Below are experts of layer 7 (counted from 0) of a mixture-of-experts language model. Rows are named router (the router's row for the expert), down (a neuron's output weights, with its number) and show model dimensions 0-127. Each number is 128 + 24 x the weight over its row's rms, rounded and kept within 0 to 255. Numbers have three digits each.
After each expert's rows: a language model's description of what the expert responds to. This comes from a sample of Wikipedia text that the model never trained on.

# expert 11
router:153108153137120143116098109132124120103097096122133183148139124088159106128090125138170149141157160111124100179136132110102139143106096102107138131127090164117108099177135119112124161161137165119133127111116083140160112117156085152145132078162162093104099140134106119123102105120169100150085162129156147152113159148143156152121101145111134111117111142144141158080093144098124144144121
down0:128104130135119167145112152129148122129142135090119139113100127113132137127144136194128113135150111049091147115154145105105132122131147130099116141156127105124111099157129136112129100102104130154156130072131129135124072128075120154158105138162163128121191158095102132123124136138084137110110163157121114131182117107139120169139126077172128144103128131137110114141117126134074140145163
down1:115131125074106130128113130122135112084099158124133166132134162129105100123140118127132133176145128174119121170114114140133129163142102176119108119118128125215098120089121084133139165168123143124151130139144128075127113109127137119153164085162137078153114097093127125123156114115127126158126118134129117095130107187135129105127143141128138128102120101097129131163122079132127115190142
down2:120146114129113127114135171184136123129113130155100115061116099128100126138112188109125156150129125138174126126117144110072111127101115133095089140158130135122090100123137163126139151128113117215179123145139135137152130132088132122128193179091124116114114147136141133084126123153121123117151083125101133133087116137098142121160128143140077122113148129162123142122129125115125123146130
down3:139132111122131139134126183109152138149143105150123125167127128092137106159147133062116128154118129152130129126144133150133124151142140125061165165151123122116129109154164110159153090137095140103108122157112095066084132099105158115109092125121154134154124147123111148157087150146078141125125135145124138117129140118115133133091119123169128085134126127083132113126127063102079084141105
Vowels in foreign names. Vowel and accented pieces inside Spanish, Portuguese, Hungarian and other foreign personal names, such as Abre-u, Ramí-re-z, Fernánd-e-z, Kol-á-ř.

# expert 8
router:127113163125091140093099090157082104111112102096150136152168111108169088123094103122161148118140135094144104140163148112124153131125079128084148112171110136147127087117140166111132154163120135142098092105136098143152119142136111139164124082146137108115123144143130099103117113157162126153112143130155159138087148168142122161125110151122110118096139161147134134097107173119120182147142
down0:127097143096140156111127088129130128125120098125177150152130165123129152140131124128100137102098188119125155095091115136140162143133091156100147126143123112127168111116183090135096120117129128115104099090149126127118142158117111111192136128130132089147159086135111122123146125103125125130149127148127131113192153093134084103208114076119144127122109157092140120114120141131123149151144
down1:152176121121128144226111126128128107140146118126130127120123115090130156190120163114145128121124126129153150127128154183136137128106131124094141116076115147130063099143134126129129116123108120114146131138125134065114088130126128146116169118173127115122120147201124142151136122094090129148122116120091129129133114165152135129105133156130170087124126154084138140119094141112128098146148
down2:170110122190129125141145130129145121128132137118132082141145111115125160081092121186124148128131078110150133110103150086133086116122127095126130128149149104138139134131109109126133132147135069139115173081125124125132086144133147143144139121095125138124136112129128110135144114181166132118170124136129116140144124128162105078100047123098130145166132124123143081128193128126129095153128
down3:081126122206170122135117131141123134155129130182156096153132074131113114128117127136135128140131075145128134148167123161138193141094116118152127098111150137126148109117118127129128144114130111124138119110114105127178107127130120140155125126126106128145124143123116155176082105122134133103112104108087136121094138149118127111145125225128103149094165144090127141113128133137089143127174
List and table delimiters. Line-initial dashes and pipes starting list items or table cells in infoboxes, statistics and results tables, e.g. "- Goals:", "| Apps".

# expert 19
router:160113152156107174113120111149120135100089104107128128112122123128142102123120127147170152101163131106169104141143131111099140143081124129102144113138091145115123116161141124119101130152088121118108108113109110153149138182138107166167140103157154089116120158113119108126112100160134094132104157090167126169107137177142132148071118136102134096110088139172170166090132143124128155163136
down0:131165130080175141128148128195142146130125129149123130098126149106141132099123112132118125146113105152122126138112135123158152147123112128128099049130143102123114121127092143199129114171136103095091128100127081182102111143151135126145152116133134094131139152140129093169132126112134141128157131141131140127099113086123184160136121102121176112120109125096106127144087116120142191112133
down1:112100143113134142129130125129130084130173088123133105140126127104135085144128182129156129130144086147065112160106127147123093130128184126149125165128103118094138134128126122178079160133121119139135128141113123129167095122112163129127152118121123117071105146136129131108103096117122106156135163116158165080122131124197115123113129151133143148131125090105179102130169141129111088107089
down2:148099112092121083140112133125140093130128133129135134131123154115124133048129141148123142136138128128120176103142127131134101130133149082123112131134169128123093117127086120122156106148100173139149093111108120122137094036207128178127119100151166191118110127137167132102122152116135122154128109124145123130128127099096106128165135152136117130122122133152128144129079158140126129151126
down3:102133125116101129064117129153151161132110129135127132169140126129059107177138133127098127125157159106127129153127120151125123126133129127119180128100143140139117111198111147146140127128128124162122145132122144107063110095119152132082139119128129110140105159127130101126131108118193152139047128150129151134122087119109155088160128160201137159128126133105125127112119114122124120119129
Verb stems and endings. Middle and final pieces of Latin-root verbs before -ed or -ing, like prot-ect, ret-ain, develop, includ, serv, plus not and to.

# expert 21
router:152104171127085132128087095147115110127112127106110144159163089098147122111103122153137153137140148113119109159145160104104143138089113131114146118166111158088090116190184150114109151159105156131126097110097113163123127110151079127145139132140158089104112133116116113094083110131151124144110136101149150179118141164133140159079138179093117133113133130140147144105112152105128136126145
down0:122120121134145153114126184111123118104141100095149145138127127158129112114209137132144069141146129129097128159168118132154150159123159117123123134126182154093129116165094127079099125150140122088137123125105128119114143130131128134112152116125130154142145165119080196125157134132093112085123129127147119136066137150106154101148115114125142090115097173129126083086138138134112140143116
down1:128125083123183159154110127129125128159109136070119136153129079118102127116126108124126125132133138130155150119140131129128171144140113130122112145146072088160126120127135151140114121122153127071087128110142086145086134130154119133130130128136083127123154131136175141160151129136111121110088160189116123112120172137121135141085131114127161126101135119093155049128144113153109066149136
down2:101132120159111143101129106091130128137097124136139135122140123140133069169131115090146133132126119126175129126125133140136128135143139130121128163127181140129141200119143050118130140150126119103110125148134131064168103127119128134133121150141130081125149136082152112122133128172103127172128178107133163130135127132098139161112114143120122182145087123129125058125126118107128078092113
down3:125094155079117159105170140125149164125144116109140156094134128115105064129132108148034131143188174126156123133120146132122123146146140119113126131170112130176126115132103123133149116134122100129123098153139102152118147111113162129142115085146129136086125150126150126064120121125145128115116147125116160120145129138142116113131122097138121128139131122101107124128088132215134175128133
First-name pieces. Pieces inside personal first names after their initial letter, such as G-il-bert, J-ul-ia, J-ord-i, Th-om-as, plus whole names like John and William.

# expert 12
router:154084140124088170095126092142110126126115099066111143142162111107152089106124071163148149118163129110150100149132150106114155139121115123126139109143105167114113105160128145113093155139108173165108112101130102132132107150147129163124152100171151121113108133144095136104114097168160105159120131097166161169082123159153146143128114120127110120092108126141155136107115155122121155164131
down0:160138127138079125127128103103128119140134108141097116138120117139133129146133132114129131128113073121070126123128128156156119085148148171117126148133132125117118122143102089128133139134111160154126132138152129117120145150121191117092130153129143156129061089142128148144106123152167084149134132127132167141100074129127087116076169053176083145143137120136125109131130092144138082128153
down1:126114117127168119084128134099099127134120139052086093181127151124152135117130137131144143127127086127092130137125091105130158119090184148190109105148132105128127168120130128123128145119128128139135128073127125139144165124117171119134128114128121100160087161087078137143123134134136149121156126126139127084127122118118198127127176131121128129121128142161173132117094137126129148185133
down2:113094152115182105149116132144092138113128131144129153122130132123168182135098127129138151095131207108112153127111089141127085088122123143125120131124150126112119129157129119133129116100147151103122123143122133092152149134072127152099118182136128132094117104128171133138172117164118125070142129168137033124136150117106110138133140135122097138130114135101131094102130175128131138125133
down3:130112132129109123140127130129112141131122122130128144148099104093122117132120124128119117154129122156160142123128138126087159153135155185120141102127115117144118125137085113176118155089086183118166105128170125172117160130091128128102127131128118134093150169120127115074126155136063125137087114178118075129157131131077151126158131146092136126128091119121142124132146161111132213123129
Line and section breaks. Paragraph breaks after sentence-final periods or closing parentheses, and == heading markers around section titles in Wikipedia articles.

# expert 20
router:128084163131112171116112092127114106117089092102106131173150122126177103111110078157147144110143137105144117148163161126083149160088128101121144117130116124120116127172150145107117141176106168152103088128103107152145107150145102139138152108143165121106085168132102130094100094145142123162104131109148139161103130137142130133117100162127133108116102135163153175106111165106125132140153
down0:102111144086135128119129142109181143121099083159100129153134161159165129125143097101151130111125127119173127131094129148114111110130112131151126169057125161141129139128125127151097097123127126132084082154072195132122152128107111133158132135128127146135091126146127094193126126132109137166137127129130093130126130125129127130126145126132128132151111122128124092182120191147065145131125
down1:122144074169164090139140105130118120130131133117120104121140136157133116140115133115117119107202127127136127128117129129128081124115139131162139159119129083092168123148133151128139115133116089146137123135133137134175141111126138093123121135144159187127099126135134143119117124104128112084126032119085128153120130124147117159129131075119145156111103170123129134137107104134207087123098
down2:231117094128109123128154183161141128114128145127139170127125114150126115118166108064134130118106124178121127148132092133128103144134115126102147098130100126121124115113080137076133141110142102109115105140134137179079112139156123131135129118129136136127130147138133127065139136144132128128168117139136159110129046137133131100080129138109129151142148135166130119128119128096124153124101
down3:129128130130129093108113126109139130110155128119130168147084189120158124127178123129109142151145144140128180140126109128131154117115128127149130165131148176126113074125132127131104128099105090077098120133101138121107138091116125149125090166128125158155076129171145145085098126130104127126103133131057142134165129095106074098137127148137129102191130128130121146182118132148113129128120
Closing punctuation and clauses. Closing quotes and parentheses ending song titles or asides, commas, and clause-linking words like and, but, which, there, it.

# expert 0
router:158094164165088143118104131146118132096093110119103165149124128106127098130120102155118151110165168114151089142148144112106120143115109082090159125150126126115113102160159152120140130130120159150105115127137126165167139134119122127120160130154134115111100152130088087113096117156148126142092128092154168161120149173168147161128119154085073113110102165137132144113095142121071118151142
down0:133184131164057120132152134131117127128128125141128148148130124128125114124064147176155147116132128109123140119115140146131095090120136141119142128185146159172076159089124136140121124126134117113127169129051178111131144100151114125090131130149128128103111118132152106137140100145097126149120119126137130123145125155108132125173115051140137121101161154130113096147139082089128154126129
down1:133139047129151165133108155156166128126132094062127122130133158115129128127130133075127127099124124146145115118099103126144130124146138123126121164124126127112128141123095118155114139110130083080106108120093120107109114129116149111165121139158067133156181125128136134168132167185123144105131141133087166126105165127129133179141126109108131126127144131134185103115163170137131131140084
down2:125148131144122128163121125130100112107128202135100122123134141128116133104136089135162161131175122146066143135133069125128118191107114133113168088073063127115119144119123152120113124141137132133126138136128124113092137128133123112184113128101163127106112130123106096129131130137176133128126126125082124168158078192125111128123140141144129171128105132128120179130132159144157143135126
down3:107161128132153125098137129140127120129126146131135151141134126130119126171129133086088108167128151099148158127104133129142126132091141147128091131152120160122130114148126168140105130162119115128119064139174079120084175132131141126180122117117134125135118181100123136120170119155130067194108116138102119091132126132128165100128132071107106095139142119077175128167121135102150123115121
Mid-word vowel-r pieces. Word-internal pieces like ur, ar, our, igh, ow after a consonant, as in windsurfer, slurred, neighbouring, Southern.

# expert 10
router:150080151127108137146101093140098127107103105115107145153156122133153128118126120124173150094178156123167114177180128117092130140124117096112136114124104144084092085121144149087090142119095142120128118101122116148172113161160094158130170123164171110124110131147120123110129101126155092143115145111129170148119149159162143135100127163124099087132115137146148161120084141104100141142126
down0:129082080088122045125127115060121132161079144092129179130128138137133116126121125120148128128131159129095160125131129113095134123131120148143131121104169139109117128156158133128111136120142170101124132124139181169117130137119090128124112200141139154163127141144128184130075109127137092104138128178145121140135124108133145102118090120146127067127116131117113126145106130123141118136130
down1:095153134136097100105180126125157128144160127127122108126128106128102140129121131130113127140155138077166111126119114159097174122142128127093158127205129129128141164128126128145169112164150152177127133155106091140125086129139118129107162103110109151129131148123165095132126121123119154139070128133128106165081127129085129163082135127130138128127105136136184101099126110127137146130201
down2:149173134185108157100128147151141110112113131155099127124133098146128146171120155106149069138056151126127060133114148129138128129090133150175134127142107098129130110116139172122127132106140123128126153110123098151127133116137138149181118119129146130111100130130074124183121121128127130113127128110112119153118130137131094165130073140127101173104139150132162091095129144128077124163159
down3:163112111128163133125159129151127128117147122135151075128128057115167137103136135084134161127130108117128149091141133152127200101128124145150097145164102110119103164135107134153131086136128134102134136139129091115071128138126135092129178137108099130082127147105114135126091077129076119127075100129101180104120125127155109129130125131120157096153136136127148121146141157122165150128142
Verb inflection endings. Past-tense and participle endings -ed, -ing, -ated completing verbs in narrative prose, plus whole verbs like used, made, won.

# expert 17
router:163108142149121144099071075135106105110116134078125145144136121102173110105127097150164175121129159069150102143148149125123151158117102119115161132133114171115111127134167171108126161149116141139108114105081129137123113136143119134132164099142155105093089135169092102105138118154122108163114150103146143120077159130145139152104122151099098105099135162142158149124136146116132142151150
down0:124153120099133127120165128128081137128136129113126129069084104138128127165107096143129136147129129123152115151111128129086131133124141107134121063132155116132127127162127130054104129126135129133137102128133133148127124108129149164118116131127132118079187162128161121125131148140139126115138131115180139235130128198111127129135128128097118134082070145137133120087133124136105136135132
down1:128163191104100178128120134114127134028099153139092147127142174123104151127098131126124121145148128119119144113078138155141093134168145185138153131124107105115118120070142129120131130118143137128134130139094123101128138146126127114128109131127140128144085151128077114130167153162111124130115106142126106054141136086134127128143127114127077119129154134098151114133114146141163149136115
down2:161140133144148198120101145161130093098138137137176128067115125126133127162119123107107136115080125151119084151174180163109112137114139068127087172096138125115130133128130131127133127135129183128126120125131193095109114141100126122127099121129105149132119108130168124173131125177132120152145128130127159104128128084097145131099130122129115165116149116111089081151119148138116126132111
down3:131114131139083123187143108160108134116135095171134153165112144128113155153124134086154175129143137175163119128127093133128111132128129130092119130127130107112121115133086131137129112138108153143138104132143135063118120129098119095129135094130131126133167140157125109134085092138126094111110133130127106141126128197141136127106148168201128127128111116105124139107129072153056128144089
Capital S word starts. Word-initial S or s starting capitalized names and institutions, like S-ocialist, S-enate, S-ource, S-quadron, plus U, Q and Ass.

# expert 7
router:141111150128126169120111104145102130109090102073138179176140119115133107130121104127162146125172161095127106149159160116112158150106125084121142106135116147123105097152142169104104142143108141170085122113120088141160133150140108148137133118140156088113103153123107110093092122141131122147108168119143148153091158130137152140118122164104126099086100158145134134090127142078113141161174
down0:132104140144143141129106186112144132130130121179128119101131162118134075147133125118126112133129128129086136131190114093154129145127037121128111129126129151128140090160132147125128084139120122087107135125150119130134130079061110135124109142125131128122130086138142165132152147129120121115125157100132129144123135124132156153122117090155106209119114185110113135129167093118131131085113
down1:109128116145168125140120158098094137139158161151166139127147115088075115182135122117129127121141144129053129131167081132128133185132141117126107144131104127124065131112091132102102144121177127132128126097116158131121121124178163172128128167128110150090119132114130127148130127109076111123161155108118157153126127143121153114113133137174115132137128104129099140174096155119155091118121
down2:113170133128130121127124163114151179149119119128127129193155137159117106165129136139114125126123125148082138128132076124124139115117121132101070116067134131143125134176137106130129104147125127142130082127140150128137172157109134083129111159140190130119130088105129119164119130140105127127141131109139062171119091119128111144145141126159193154116103125065118131152159118127118125129149
down3:148130143115163135126153140119094123093127131144132173132138140117128148133179140133107128120121138100104121128126128096143124207222120089129133102139141142140128157129128159106121118160122130138098106162121063091153127138124080109135141179122118125128132106131174127136163136128131119121160148126101095130128131124145133121127112117125109118115092145129056126120154057131100106138146
Inner and final digits. Digits in the middle or end of numbers, after decimal points or other digits, in lengths, durations, densities, money and table statistics.

# expert 9
router:157111139138098179099122091146092104125104120099108152134158128100152111098123090165159166124153145129145119154149144108092150166102110086123144102144101135106121117178136131104128150156111144142121089091096121167154095154135110140161129114173152111095105136127108083114106122152124114142112160119157120150111159140170150143109123151097124090095127164132155162095113142102113148151145
down0:108149130158072171152111127136129129126129133171129115098182128128133088111095112132153123169123126143136202128164120125108162131132116156120118139127173124123141132133094156131098128127073108127130126200163113117139112125132120136126161117132162102141148103122132126130114214173140143109111108104177100105113091183129105121130131096096131134126111141132129123136126106131127128129152
down1:128179098130135151132136129071124140073128135132164129141183134134126121149156144127155116131061121103064126114079122129131129114128127065129116112107162142123130160117153121127126184088136126129156127175128140130106135118130180129117135121148147142167128128093129101131112170137105118115136138135122130151128142125102102129172100125118206124139089121132130145132132116088137092153128
down2:164124146126131095133129170096136139151164116109154134128100160149187190104124127131142109124130130078189098131126153127127128131075135128076124127117105119166128131124126117082068130127129136131116173110137127103139127127157115133153130145109130103092129136125116124129088119136162127161140137126099097083102094197127119126140106132128053126143129147136142075130130132122119125123137
down3:109091131119159117105128191114150153142129109120133147142147108121114128177129149117117079128086109167111100118216151168098125153125129121135116098166124128155131117133108132136130140105115065159094126147131130099115129169159109130135130119129123073118122117129124128143111097129114143122090143101112136129133156147138140128145112128128129138124167127117134200146076192093123128146139
Leading digits of numbers. First digit of years, ranks and numbered table rows, such as 1 in 1992 or 2 in 2023, plus word starts like part, man, re, pre.

# expert 6
router:156111175137101139119107136129114093135105077104146144156144115104138128109094136147138133110149151113143119132127135130105153115098128112105128100140131171093137099156127156089101130147084177143116116116092087127126123148171079153139157119134164092107109163151118118123130091153126122141068128121144175171127160132154149147128110143081098088116127139129173136102098134100098153142162
down0:124134134121098097119107131108207118119119099168142128092101152145128126127111125131117166154148162128150153144116151083142129139138129106116101088112126116124147166138145120179112131085128099131111163134143130128070116079110148132076136130098113133139144069143186106164130156127128129129161141157140184138119120127143092125129140134146108113133109131120135072130124139092094154160150
down1:117113130125122098109111159113107114144149138133133129130118148156123043099129087168129125125128130131133078126130071154107116059134126126104143097159127217140144141198123136126131153153147147193119123131126127083123139149107089124139155130100157101128127129143156166097127139129105123118111121146115151128126132131139117128118131173155148132111117081114126136113129150145099126126103
down2:122128125132164136154125183126154141125121123109127098106131130143155128125129147143139080134147105144107127093131131158129174082150090125136135140146092096129137120112131138142139154126097137064090132084103135139127113095170105104109226124118128165093131102117132113122109179131126142137122170131134130121128117130115123120138126100128126161107122128126202129137130099133154199142142
down3:113163158129082083118107065129141096132134150125127158124130146127130124126118129120117122115168122117161133147135132185117134132072112124190112144110139099119114138114080132115097128150135086084138146113125125117219093170100101129134120128122068116128085149123109152114183166147129156141127123118154132127107121103140139129130124149128130115157184123114128117144112125150127147132125
Latinate suffix pieces. Middle pieces of learned adjectives and nouns such as ic, al, il, ac, ial before -ity, -ation, -ly: capability, accuracy, trigonometry.

# expert 2
router:167119144139100138122097083128128131126120087087084157152119119099150133114113094131139124137133173090144128149150168096115171165110116105100146102144093132110107105139174128142094121149106126133123093111116103164171103138129131125162161100141152111091114134133114118107117123159187098135100155105161157168102152125137127152101124155103125134105105159189123139123113170097137135138129
down0:134129134167169167129123077122117149179129129150107113101103155146149145123127153137141102127136137088115128143123130115132101140144088094124126127128159132113137069116120178179134131112125132127102125087122129149126130159148119056126113127129128127077140072133130147112162069098179153141094124133147122091107056127141135127138110111145119125150137142115100156117123124120122136123075
down1:185100169131137143121106133124153075141190152140134126092153133129150118101128129099132151105122132132101132163135080121154101135105109133091152128138164123129088119077115129129112148167124109117159131135093132130155165098156136130134129114130145214099144128097135127118111139102212130089137116109124153130130124121089128130126109131147129123168121087110144107131126115146116100159128
down2:131153130130128069131131081183115149127167071132095150169096133140116150105125122234134130101108104131139142129142088088163145161144131116104130125169105105099148129128127129135124121112132160128105125153142135094126133090120130114120111135129110125120169140091097129139117125123156134071175160140137115132136114124090126110126129163143130123139115155129118120081127149093153134160132
down3:130127137095147146161142081127113101205115164096116111182130130143126119130133114113125126097115132125148113125125145135110131125128147159100107130156099123137199121120141123075190111136141164066142126124132141114116129107127135128091062132123127126148085125125129154133119105116086140169113123133103129128190117128155138148123154128128185143128098108124165175123146112151128125137129
K, B, W letter pieces. Consonant-heavy pieces, especially k, K, B, W, Z, Mc, ay, inside names and words, as in Berkshire, Berkeley, skiers, Madawaska.

# expert 1
router:154131139152124149124109088158110113116099105095092161166147105096128088119137110147134140134142174122171108154136168109095133131119079119081142106130102162121125126135125153124115116161114155136116097111103099118134113173154108115129176118141134111102093166172094106134119140127146078171082145137135121149120162158139180134130101154095115127091120140126157130100111163114131159135156
down0:127083119107122127113118105135158129148151136171120141128114128131129132140134156097173144125128128000130110130129121127129125127130086126152093123097131134127111126090126101129119124124102133137134163136128140187154133126111129122134154185111117139125089123128106133111126115133129130154127057130119125129119191133161129150126148142113135151122100116129157099139178131129114098130086
down1:113138122148111161137145119127115181073077119134107134082125149150104127129128098123121136125125134117112098130178120157128118109080146122127111149123129113142119147114109211051129098177131117128110119128173154115145128103135116143088140161103156156164112116153128138128128125127134133160121142137090114128118166131134150146126134166143129125125099137190148074089098095126127136135135
down2:115179128139220120159103132142131113129129105131127130213142134126109118097142118127138118122082088132137114132109090159105140149124114139145124127110216134134127133129131122102094123129125125066126130125122134147136126136156102133128110135124087136134120118103140116133129127148135126129164138141083177130123113077132131153152124090089130102071102113148139169137101154111128131111129
down3:131121131125129137148117201106173099100134125098128145136125125133124107100132110150139162128128120141151110101080128142175144148130071090134152093118157159133128159098113163146120141116133121157126161105144118123130137118066119115102147166129128145094130127089093175146136120126159122136158135116141149092074125128135137108097127126100087191059129104126148132125118153129141108107113
Syllables after initial consonant. Second word pieces right after a one-letter start like H, n, s, and word-initial prefixes ex, dis, con, un, inter, Mon: H-on-or, n-on-teaching, s-us-pect.

# expert 15
router:143088140128119171114105097133108095127103102092122164138153110127170099114114082167152135112149177112144099169144158129090152173114110118122144117137109140129114090157151140113101143158108170148097118096091079161155115164137116139153152125162145100110092157135127092100113090160127118139104153127132144141121140132131157129102098157118106105098092144146145166122124142106110158146141
down0:148128123117121124138130096179123134125127134126109128142156152142137125171127127092127117142113115130116123119146100115108104114128140129118066139160107083128148105120114173130128162129124129156160105137161134113130100146123131119080158152121137131098069131119147102129126106184127135119064127138168102128117133129150128128126083140129142129224140107071148117069148129128126139128185
down1:126132131121150126141139102128122116128165070083138069152139127143117129136167124156114094117128162116159111146147128120074127085129120167118156180126152138171109112120125117128091110147137126155153132128129133057106128142180100136128128138134140124071159111133124125151124124126149125087128121128079160059147101102165103100099156141112141124157092125108104130155154126125127142137124
down2:138116134134135135155164097128126129127110137124162130070119107158131145130133124154149108133156110117103120126187098121128134200127096132130106137155076128131112089125120122129124128134141161090179166129128105141170136136080138132114128152116109128100128103144126134063132137156154137061173122150059121110126104102134112113114122159122101117127107175161142092130106118145125132153132
down3:126094139137127149102119122175132134129129072112127129096117127118118172161083128129145118123137125133163152131097131122121111131125127132159169117131101125096120134156110102128138115138171140136129180120131121175146131148086127134132098150112130144137111123097126132142123131132103122180073088127134156128132129115080158193142157102123132184110067084131122181128131131116131141107061
Lowercase initial letters. Single lowercase letters starting a word after the, a, of or and, mostly in scientific prose: h-ydrogen, m-ice, m-arrow, e-ach.

# expert 22
router:122090177147116145110109091138117112101116104114136160167175126123179111121103103169144138130168155135150095146141167119105154138088116111127159112137085157099105113168156137097120146113100129157098113095102100131148084155151114154155144086153127122079131158148116127119124119121148091150108137098138132125127150149161124135132097166105107095116093164168149142095113147111122131142137
down0:121133153133103119095122136125121147128110140128113162093131118131087122190081165064119130128077128109134140175144124151108128157147121184114093084162125154109096129140125131117146095148135121131116120111112180128100125132142150106122125168128087135143139049131125130139108150100130111141114133119148174122114155154115177138133151079126152132143116112118132114129123115123117130152193
down1:086062130094130128138136133139127090129114149098147118145164124144185132176111131130130143124118120109145134130135148110129137121120167139143145110094128130115186129125136195127132153117167143148127125144121124125125128086177176137131126110048110133127125070123120124125114125126103126139143106139129114083108043128133129127148102131087129123114178147130127119139128113150128170139112
down2:121128130130141147127113122091137134129131106123089128139087170142145155133177148117146136121110130113144128113130127077119148092131194107121100134131102128124125080139123124143106106131141127105111123195091143105107166131112142127131130116128157179168179128127107146125072130126127164183163056140135142151138134151134123141139095090096106081111116149121128156122161116173138120133133
down3:135136128118079134135143177141134133124116142139132164099127131159122129096135130096128142132132111145066128128105101115129132119197129129157124127193157139108128087150123127080107138158098147118052132088131090113129165117130108108127128119158132132126133085182109121128149117131124129105095133090134157131122079165059129166136145134138133097150128129103095108132105127138124151111144
Media and biography nouns. Occupation and genre nouns in biographies and entertainment articles: American, television, film, song, album, football, and credit words like by.

# expert 14
router:130105148127091152092113119135095116109099120113109143148144120104157127104113096149157173122137121111127121139136148094092153154102088111128159108144118143094086128140166150098093145153130122173111099112108128165143130162178120171166149111124137100130107145160116106096113120126129141143106155084172130145080139127141141157098126137104094099150106164144139158086114142118097162151174
down0:056118135147106181102126155125131142127138133148149061145124138125115208096143162103185142133100122121126137098121126075105139114119084145132131111135128140132106154113125137134129127128167128124151087129127136126129071137127127122131174170133113104125129121126138118135128131087167056067126089128116134119126111109135124126119155142136128142181130111135098155132126154149129124129147
down1:149080128083103131146121135157072152141137066132149133129117128104161133103120155117134166128105127130131121123098118072144079128101135130158128093104154131128110123125057104112119095134138137161172166141135094101116138070140100147125131130125123129099131177121117167132116091138121110164127115130120094117153131129177150145124124119164153124076121108136169169129128153117127133128131
down2:121091129116134139127124091148143129130092198107112112113158111152125157145124110123163173130124134145073112134154120143132078168133128080143153155104133136128165130116162106087131121119126132109109170110127074149115160089131148144130120146125110147118099137184134091119133103153136128104118104128089138077124156180125129113135119084115144147143113105136130124132124192162141129166127
down3:127166109131118092100118128143128167132125123105138120136155152100124091128144150109143114122174124130150127125127107109140132125130103101132124123120114185148123098124142123129115204069133106081105110190117130127130125117149145124108131152176131125183063112176125071161148110127130167096137122116160143133121105092137145099139118127128109108163127137146123150173132150119173159124127
Word-initial d and st. First pieces of words starting with d, D, st, St, ind, ad, often after hyphens or articles: main-draw, million-dollar, drums.

# expert 5
router:147108160134111161110084091155099125129123101106138172134167110105163095116090077136157139130149150092133128178125134126079137146093092106119142140130118172127112107176135147116104147158112130135111100108105112157149105164142103139158145105148149124096110167136128102109126106137130112139118158105154142152111153136148172143083112153114107123108095131161169176112094137097125135142123
down0:105112107099123160139128127123113113129121129058127119128114126077172117160135109102138165153134133187129113109153123156129145133133097124125094111171182120144171128189128134098109162112128157136110062159127100129177125116109136108124086129116098136147117128128162136161116126123086142114139121127155119128130135140142116134105118144125157128128134128169177121149176069154142149100129
down1:132137059121193132171128125102188113164103129165117143109150129090099128118118109125130127126122123130157152146088162092126167173135094182134133200120071154114102108125128124128149082087133108129098154138127169104157125126097109100133120130136117133123122149137128093111124150156125123087133156124124138101109128145101127120133148126093143128127187132135098124132115124126118129117132
down2:114132120102140145127056086081125135166124085160147137109144133134134134132088144156138111128122107121109113156101187160127108146120151129130122131074095154129120166127144136127126092144150123119141128128125115154147170111084127144128121146161122127129104102092119128119128118103175138134119129135112128120225111074130172150117130101128129172108128155110129149138131142102111133157083
down3:094128091123147141113118116130071129151142149098159116124135125107132108084121108144119128137142127124125129122101114129129121140184115138147108175134128138098185113121156098126135147142102122128155108124145117108126125099155148129132172115066127147150138124123169140103137092137137099134233167159152150089129094170075096115105140094130129122113119117133096130151122090143132143133115
Prepositions and score digits. Prepositions such as of, for, on, against, during, plus table pipes, colons and score or date digits in sports results and dated lists.

# expert 18
router:128112150151108160126095100158102115097093082119131147149153125106157099101095076162158141100143147129126125124150133104119149161129115109120136120149097156105116090163141170103099142138120149170103117102090109140140093149147115146124125086136155114106133146131105128099119103137171115146136157129132159156103156162159175126108105161088093080105115114158147147123095140124122136150175
down0:062106135125108152153131097133127154116135130128128112176105120131120092107133129158127130143113130102140149052160153137123128144127131119119117121150128134122109127128122036203122126072146135129119128141113134126153117127128163149101178125151135139106125123137118118139128184128063120125209141138128132121157123095125128112133136125112131134131122064123128113128128139128109117118163
down1:180145139111127076127129098154136142122142125125128111112135119137131155141152138127136079128141142091167126135165116128118131176121097130128121118128068131128128122120122105114127162106101107113167097147166104114127081151127127090149140124081108124128153128073206125080180146123118128117129129128129144123128091175104098144148122172148122126141120115110134157147139144117124143203150
down2:097128136134176127133127118200123128118128123130166128116125137138127116129124127127129131134098122149109144126116127127123111134164178127093101130133121120143139120149124184112101087130188129099126129117086127124126152080122123120112094128133095124125123114140068166097120128123133132154183107128131121130161125197168137098163133140135091167114211112134103138115126079146132154150141
down3:180122133127129099127174078158178089128130130118128103126165128131084099115145143132056128110130164131101097129162120106133135116127134124116171150140151126108091127125146160124132107129129128107133127109128116090157125132105165151126184081135155086127133122128139114084153128129162156136127192118111125089082150128161115130129105139115124129138044125134131153124134134124102128128126
Articles and possessives. Determiners the, a, an, his, its, their, this starting noun phrases, mostly after prepositions or at sentence start.

# expert 16
router:177082145158135160125102100162102117127101121117088152154123103109134130139104108126168150101129142108167105145151150082118150156098105124109160098165128128097105114136137143123126149133079139165112087123078120129178109149180107155176132119135121112104118156149130091120103131140127134139075137139156140125084140132128174158107101140115115121122103124135154131113116113122122163157175
down0:152141146111127132085171153152133129131108127143124147075118132134125104124098136105122136106120086123125131129127123138138183132116067084133131125129128099129147114105126163172127132113135113174133091132135129129146106129125156077131144172152130123128157128129130138141112152086134125110105111140110188144055123112118167154124117179160087144096144127125120125159195129126143069119129
down1:131099146104122128125117098124089128146128147115094112129124143122128117162113159165131127155131128132144118090158127128132190147125123142123130164155159105135128128145122138119138076125112133126112069102137127069134129116147065128149105104169124180079159149148114114211115118128115105129134132126131180122107119134122134126127108098113118191155113111144093129126100166130131135179148
down2:165182099109126116137131132143121101128157123128141151125121061105114099130118111125123134128100157129151139134100129134156109122128126161129144106128134115117135120127128137108134130148208117115110110207128131119126126135106126145123180131119099085161128116119089110141104138112171147134128123060100126133136173130198132061149127125145115122121161122080100150139127137110136167136125
down3:115133128149144137138158156150129103126123089165165127126130070115062118122108124123124107164122127136150127126128123144134128142121138129137136124145172133148125105083114100143124118092127111175125141146111162099150130186100128055121127132164129120131185107166085126115140116154156177101111122100164127151174130055138148156108094139143106129138147147128098130093128120117122126131143
Initial v, sc, ph pieces. Consonant pieces such as v, c, p, sc, ph, iv, inside or starting Latinate words like private, volcanic, versions, spectroscopy.